Below are experts of layer 5 (counted from 0) of a mixture-of-experts language model. Rows are named router (the router's row for the expert), gate (a neuron's input weights, with its number), up (a neuron's input weights, with its number) and show model dimensions 192-287. Each number is 128 + 24 x the weight over its row's rms, rounded and kept within 0 to 255. Numbers have three digits each.
After each expert's rows: "comes after" lists some tokens at least twice as common just before its tokens as in all text. This comes from a sample of Wikipedia text that the model never trained on. Tokens count by the router's weight.

# expert 67
router:136153126147135143156179089144149142112129158101152144144107127160143102122152150128155168152162142117095144129163136143101124110145127123142141116151115141134111091110105100101129088122127160163097144103073125066097132121175148125133127135123097129107142143135165147141140125146126120117
gate0:088158124144128157108142093088157145093097133098132128147109095093117131166099133138109205101153102182098099102121153088113113182139157123131092116133073126135126115167155097116092168145139081128141139127129149158153146103149074112156130150184106151154105126140140142157144138147173144114
up0:134100115112098139083137151137056132192143092138143137155132124171101113140140142152136100137088135098162131116124110126180160092106140148120101122134161114098163141093143113131154077111138140105156126153126090097141124161111103110109148169098091157139096132132122113121115128113114128160
comes after: "-", ";", ":", " •", "loan", " Years"

# expert 21
router:145133099129141131179114110172137149152129166137121098133153157138143132150148140093144110118142136135090144148098156133133121081135137112138144159140172131113134141162099132098116134121156151164164140177126085124148142127149139171139083126103149111157152125091131155124105124138128123111
gate0:136148173131103142136125167101088164147090123118133115170112154134143135081100117165135106128092118157124148120118145127145122150135137144106153101128133133104103129122127106135101095099135122115143138139128132120161147144168110126148121121157115126118122113137096102125137126162197166117
up0:171133164147142143161143116097062143133160140122122128182158161117125113094111113145122105107115139156112136123078140107151106128106125138119139109115168123110115152124148103114091147115165107137162139142119111120167137168126138141144125120129106143096098127168100128148105094151179176138
comes after: "==", "\n", "|", "-", "===", "Personal"

# expert 15
router:105148136105156115113121105127118133084140170095137146111194093110119120120101087110171159089101130155149098108108112119091135160137140055127146137134103139121098159160160144114108144159165083165133142132139166186127118147108121076128142110108136110108166104140105155096124139147160131078
gate0:127147079142158120141120136165136100135094149162134131143125122164153138111070115130110130127094102131133119101108097113128164113095138105115138148111111128120133125113125103126145138118119123151150117084113159116136108153148157128115131063129126138136134154108126184113147117120139135117
up0:177134134136142126105103134149112091152134127181130115112126129140172134130109176117098136137136153129141134088164115165086158100100127091164120117119120131115152097100090125073157143104115149095135118103158128122157106154127071110123109141115105144104120118058132124106123137092137120155
comes after: " ", "|", "1", " |", "2", "3"

# expert 83
router:145132106104194074096132134162130121098123121130103123136187102109112123114113103127137105111117131171151145103122155095123123137114147113131111144135155102144099145100128132121141165097153109134033230141137136112131135114087093149114123128133073117139116110108111060098134127135167133148
gate0:144099143144161136122110162155141134143164085129144108122149121148118167089122163101156109108102181131098142130138125149150125142112129161097142146132152138136136131137115125147134098157150158126149127177125159124135115100128099148117137139107139140082132125118138142112112122110138142108
up0:138174126112098132102130123117140099119111154089100132143127165127111117136118116116106131146124144138155094124145117180165115126117121108123112155156149156126111110082095086102150170102119104122119122087112142140138089139145172077135139162114138122169088143145118131132160150102123098121
comes after: " |", ";", ":", "|", " /", " on"

# expert 53
router:138132144146114124166102148073106131153147094092156152129112119124154158144146141124111125175179118110100149164173085147139109125159088129150129105141126139150148111104140122065127128119141119164089096136125141146107115169092111088164125116102110150104147149170117124144156092101094115140
gate0:147127123153140142130104156130140148120111144109125128140163160090198125121111088093120184108139153126116114167100108129112129134115104105098175110121175102114115087091128158114129143149109123147108158127129137151131133089120142130184159080128138117147135151130172106159150116098130112107
up0:129151107165117105122142120100114159137130123067095108152115158084153100112100114097108155146140129172139092129123152158131108115101084105108185137117147120172119096104104173100143137165129121152120158080129153120098136109105164122188140088132122127145147180130153106149160083126173119144
comes after: "9", "0", "–", "1", "8", "2"

# expert 8
router:143154120154145127113089124139072114091129123152114122126146152139128170169111158130212164121165149109126157118146136154110123120128101141095169122146102126135118084114116114116125153155108113121168181123147177118118139105139150096110126123121196124141131137117153147126107114109083132182
gate0:145094096129130096136143141107170140146106135110122163158077139118150143104121126160135138137091110141077098113056095104175132116170113115161151137159148126114117124156131101150128128082110145149093143128136115135139125144121149143118097167164115122114104135087129101166139132121154106117
up0:137093123149119139119110125117136151142115102081132155178112125128161164107100105140151117116085128120060132108112122157165158129148114095150150116137174107121073102136113099147107125090129139191149127144123144162134106140144144109087131140161099165138106135130131088165119158105121117134
comes after: " the", " a", " The", " this", " first", "The"

# expert 51
router:165138154144177064139157125118107068088136134144135116129126075129120097135123171114133124083132145137139135084121171138144119133115129099140131089093118115114108173114150106111123101119145108116128184101121118126139108153111155135168113127119095124134135098144099127129145149133128146149
gate0:130115094101100131158120097137146088114116184117132139157107150092130171159117131148132147075126106197151150141113156130125128143106118139140154146148098123167089160101139082085100107107197127144118115131160129120089133130088146141121134121147131110159144111131114156067081135139120116129
up0:110126150121099116117138126166134113143144144129114149094092132128115125119135128118134133093121112183136163116093122133134098148075127156151115136132088140126149149113161123131070112091187105108127121119105118141134196145111117142137135140134097113124120114129086149102107131141106115095
comes after: " in", ",", "\"", " December", " March", " January"

# expert 46
router:139146127143138110108126094159121132129159098167131070122120124079123138128130142135108163107135141105136151118106135128158107149105136109152141152126123116151104122142142098124112129127142146115135177099142135078117131123164112157150090141122178142116144159166117102105110094125102148162
gate0:112126116133106118127129158098106137112110095151165121158098115090136128111134142100135117147170089100119127142117132100112101124153138146108125133101132131165097108162117122154117127111104131115126162109167120127132070099105153109105132108113131118144116141092128144107116126111122106099
up0:131164113175098105123122124127121114090135101148103162085097121087150126186093158083107178146104148108134094180093143055119107136146141140117129100110117159136087154143137151131130117145112122141106149112171105088130120119126110118107169121119139108125158142139153123124141132137124116121
comes after: " the", "'", " The", " his", " first", "s"

# expert 30
router:144105117139180197108147096168115144092155119117123095087148169105113148167108137106183162113130176141113133137134125116109132115130098123088153124120126122112130100090089127129124185112124153154174135147106163104117152125122118147135133154130123136160134128129094071129102141132120125158
gate0:125159132127140139101096158109107124140118130079101161132086146125136119111136117125112161129158139144123108100098125109150143182133098120117103173151128151173117114095101115107102199101100151146088118146148127143142127093113134110118137134111152149128178107102116124152123138099155148134
up0:140139145145112105146120135135093101149121113136106088101186085136141123093121173130116166115112123084144115125156115148065138115100096149170154121149123111147129131119148090158139080143167137130126135107143149145118114114131122172097105136124164134145067121192111120176150174119128140141
comes after: " the", " a", " and", "s", " his", " of"

# expert 0
router:111186161113181114090121092097106144143189134103138091105113052160104170148137120139163115140158108144151146157138177160123131129172133117166130076136127063139113156122158146134141092169124122150143123139162120144121150117131132126105155151074108126174142129132133127122071131092139109134
gate0:169120151188126145096135120116162105099122133105135144169130103142181147156121108130151141121149139102118139140107118084109117127145095109129103106073112132112094143113137127126104131138171178121185085146121158152159131107099160090121145146117162159109136101135144099119127127122081117148
up0:128125168153154151106151099125169125134134123139092137136167117155124112111132113095101134140120153098147127100158132134132142110127125153128083137146099118160134136150151129140094170116127108124137115172134135134124131107079100113161128136094157128142118154126155125098106097100092095170
comes after: "1", " ", "2", ",", " in", " October"

# expert 71
router:117123146159118082130127121128153144148100147108115150155129098143115129146132147134097112138130139125155153119115117130141108093129115098113107112125118113159115104100115089124141043101137062141149070119125115098129122103141150103156098097121106076152093111141144119117123120104114146169
gate0:129133118157147153144143086140124127110078167117121108108128102120128117136101129147102168119119149126153134121152168103127138150134122143141135150111086108150111186086144127103129140124147111147104133133139142189100124167149062125135101139102110121153140127134103131125063130133143159119
up0:143104125156095127123104126144139116151119097130093116114125128130134099119149116109135098176117112117133128101147119138113105131139118129079099103122132167114117144117113108152153138090098133117133141110093149104150130152139107138137157109155138142107097122118149125046157126107121099107
comes after: "\n", "0", "9", "3", "5", "N"

# expert 37
router:089139120121127111149075144101137131125133138102099162107107182181091117164169126182110107164135142107121133143134128127105095129130149134144137146137110128139136101161128175126115072133141113129062096117122098127108146147149086108141145124092125180107165135116150150134126116097125137139
gate0:128140122139106132163108140117118150108162138095113132120116130147110124076136151155131107124149099126142168116142119159165132144126105123139103144103125096113112099147127173150115129078149124147131117120115154099102116204143063095113122101119096137096138070138124130137145076096125133160
up0:138132155138117105137112153145130133162166107127115143089113160092105150142176144127108129092118083119133135122124142165110146116109144146098113103150112084098115108133142121138134135148108103080122129078109140135111142120090081115160101096170138151101129126148093140150154064104133126139
comes after: ",", " and", "'", " with", " was", " to"

# expert 32
router:107173118134133116112105124104089138094115146128111110143140102170103131120152162139142127152187134125155148128132157144136086135131073094129089141154131162118131127103118099136097175150109143144118138097091174133118097156093160056139127138085149182110124099167108163122112119166107098179
gate0:149100113115113134165108080110109135113127169134054157118202165122153112111153144105071155109109161122100159134160140119134099100115097131169133127105141098093108147107179178105120120105145131153166153113134108148170123133121132122158111111114133119134143103118133123142118134131096142119
up0:124172134121145115108149174136146110151148119141169107162113122122127165143097151160165097138133124113149091124100114137095178152142138129139132121123113170185130125169068087136164127133123137111097106139125137114110134127126117123063131131175119107122124163125117112117138149115158114125
comes after: "1", "0", "9", "2", "8", "7"

# expert 19
router:087138110131104112160104140125106134125157146114099129132117129106178130124136134140134104114072099096108143106078125154105122127147122118156109147094129094140103117151133135099086076147142114137104117106118085156099133098132112114099138085138110126133184083141099169108175104107153113130
gate0:121065164128167138140100145088160139111117137112115132191132148109151098091103085153122117124097132123135122100139139123152120087076130087109126151155148133128107105126128161140158181116125121173160135139097120086152093124129108131125150120137143132131101115155124143130111124153077067143
up0:127126139127147165110091186151111112148161133123148123134139127099179116159129088095130120113112151081133106118117120118146118114120169086149172154114167102100122143102129171147107161136161159131144113192077109125129171099123140110086096103109111148113126114107091133115099117156090122173
comes after: "\n", ":", "}", ")", "N", " ("

# expert 80
router:161126121127131139139121112111090134091118149142156124103158151130177106124117128107112129130139162152146149122137163103106075119099113156125108158118133130110104119093169146113129173128152139155129146127108156110141177140157150130130126155128161098072152129086081164119097098116113109128
gate0:106129128086151141142115152121107154117108157109127137094110091118134107109119129151145139140104115113149170140104113124089111120100128110163129143147129134128136167140131114112154147121126116118135129132146112076103141124133151132137084092120106133152129158164054139155121117102099127068
up0:087118151126197151099138099123158154101117083114161118148117093120111120083116168120127097119122154116163129147140170129169131097122132154143099116174150079128122092126089135142202139110151141168120138111139141132123117172156135139127117083159112120115119143144100150115125093155128125082
comes after: " |", "|", ";", "==", "R", " is"

# expert 92
router:138134125127071154137086143136132136124185142107086155142114176096151128115176129113110106126134163159102101109119149108154134090138098135091169124143176124116155149157141184116116153167147144082132171141167092138144101154107099116148136110130163098126148094133149114136153148194100113168
gate0:109155070141150073163153110145161147098080143129159104127105100127155120120115129138157143113175104121144179133143118130117089151148100150120121145128135165113129145158148124135094143100096155143122131114099147159119162124115161128112089174122097126140171135154108130146116127126114127076
up0:143163080108120118142131135109176103087121152107143118158126137133131096143125134111138137132114181122097118107158141149161099136143107190124152163121135137153107141177138139142172133119105149130068153120116152105164112111117106104129111158106100131126155153142102095177176198148137101127
comes after: "\n", ")", ".", "\"", ").", " School"

# expert 25
router:134138136121158140137162136141107107156127122069142117088118140136154132118130131153095130112121088111147118131146147130145149139126095144129096121181117143152166076152114148114083106164118123115101070138131101158166155099096119153148148131161100124144125125118106137142076106126138152130
gate1:121124123137089108132123123166151136103179152123126117115136144108155110143084141118106140104123140140160118110151161128090127136152142122124106104105134120123134149120127153132121123131093162144193109122069144139122149105107134133126128129171115109149106118108064111114126098121081131145
up1:134128124083141110099123139136138092128131090109146180157143130119108114149112105116144101133154129132107137122124122106126167144108140171136120130139095135133096109134121119081107153156114089086095139110151155174130109121148108152117107125151116153145130153124172139175126118143128126132
comes after: " as", ",", " such", " by", " and", " known"

# expert 78
router:150129124087156103120148128126098119121132142119143135103124058095153184102112097151181112100134158131154137105117130121135126129121142133143125120133117126139097195169137126143172139132133139136126135135162135131101173109100104114116124103138124154120179109115104125105138158152150107118
gate0:151085104150119084140099187147130133141104098140118162129072123133103094139145146124118152114108125122123163112133140059144147104109143124126133089111184053172142146126115176110116141083136146125136125160144165128070125124151143109115111107144081151131131114111147148135116081136162139150
up0:162156181160096136132104158098151101120130100179148180132119137148133138140132115118122126117183156117109167150141117127103155091079109080125129135123142156131141115120104137083135144149167117135110108125116122121155095133127134120140134094110142125128147123112140145136156177077084125130
comes after: " ", " |", "1", "–", " +", " −"

# expert 36
router:109164122101109103136125144160136130155149098111110130137120090159084120113129112152154132108146120110150165099147152124113105116166139148126184160107141148140133089116138163122094097126126093097137091107153145123104124124095125135122125113121106135112102145172103145131171063117145140187
gate0:080091125131162151127124109168180168161155111173119131142105120127087102121122116169143137103167162105130135154182153132120114130163159151172139165099098079158158129104139131137129106159138119126137124100095149115116119134121089182120121176082127060150099094117087106142105149108140165139
up0:144119105107114085080168113156142126144119117106139129175131151098132119111118123146097151110080125190146137141063126121153088151123130106131114143175151106138101123145172074137140117140133140123133130167103149114163141096126169126147135110117123072155073151129124087097134136127164134146
comes after: "\n", "|", "0", "9", " co", "=="

# expert 86
router:151111071142113160137088127137117150092146148115087110089154152134136131162131117133132161131121134119122163165142128130097106130130109152123142123108153080114106089124105150154099148092113119135170170134117141105098173146182103102099123146102166152094122122115170138151110148134092100131
gate0:146124133150183099106149140137098165124115127128172136078128127109126161142109065134096095129140108121140105116128120109123116081133116125167151102081104102106164177120135118108147143105142101095122121101214121105140109183125199103120131148126105087156105160082152156103123152136152200103
up0:131123154119104136119119062136162090118150141096127144156117119096113092115154111102121138103107134112136145103122146100141129109148106115116131149120112153111142150118165136141137090128155134153108124144077124137106150130089106137117106137153147188099110111141109105151127133133116066148
comes after: " the", " a", " The", " new", "s", " an"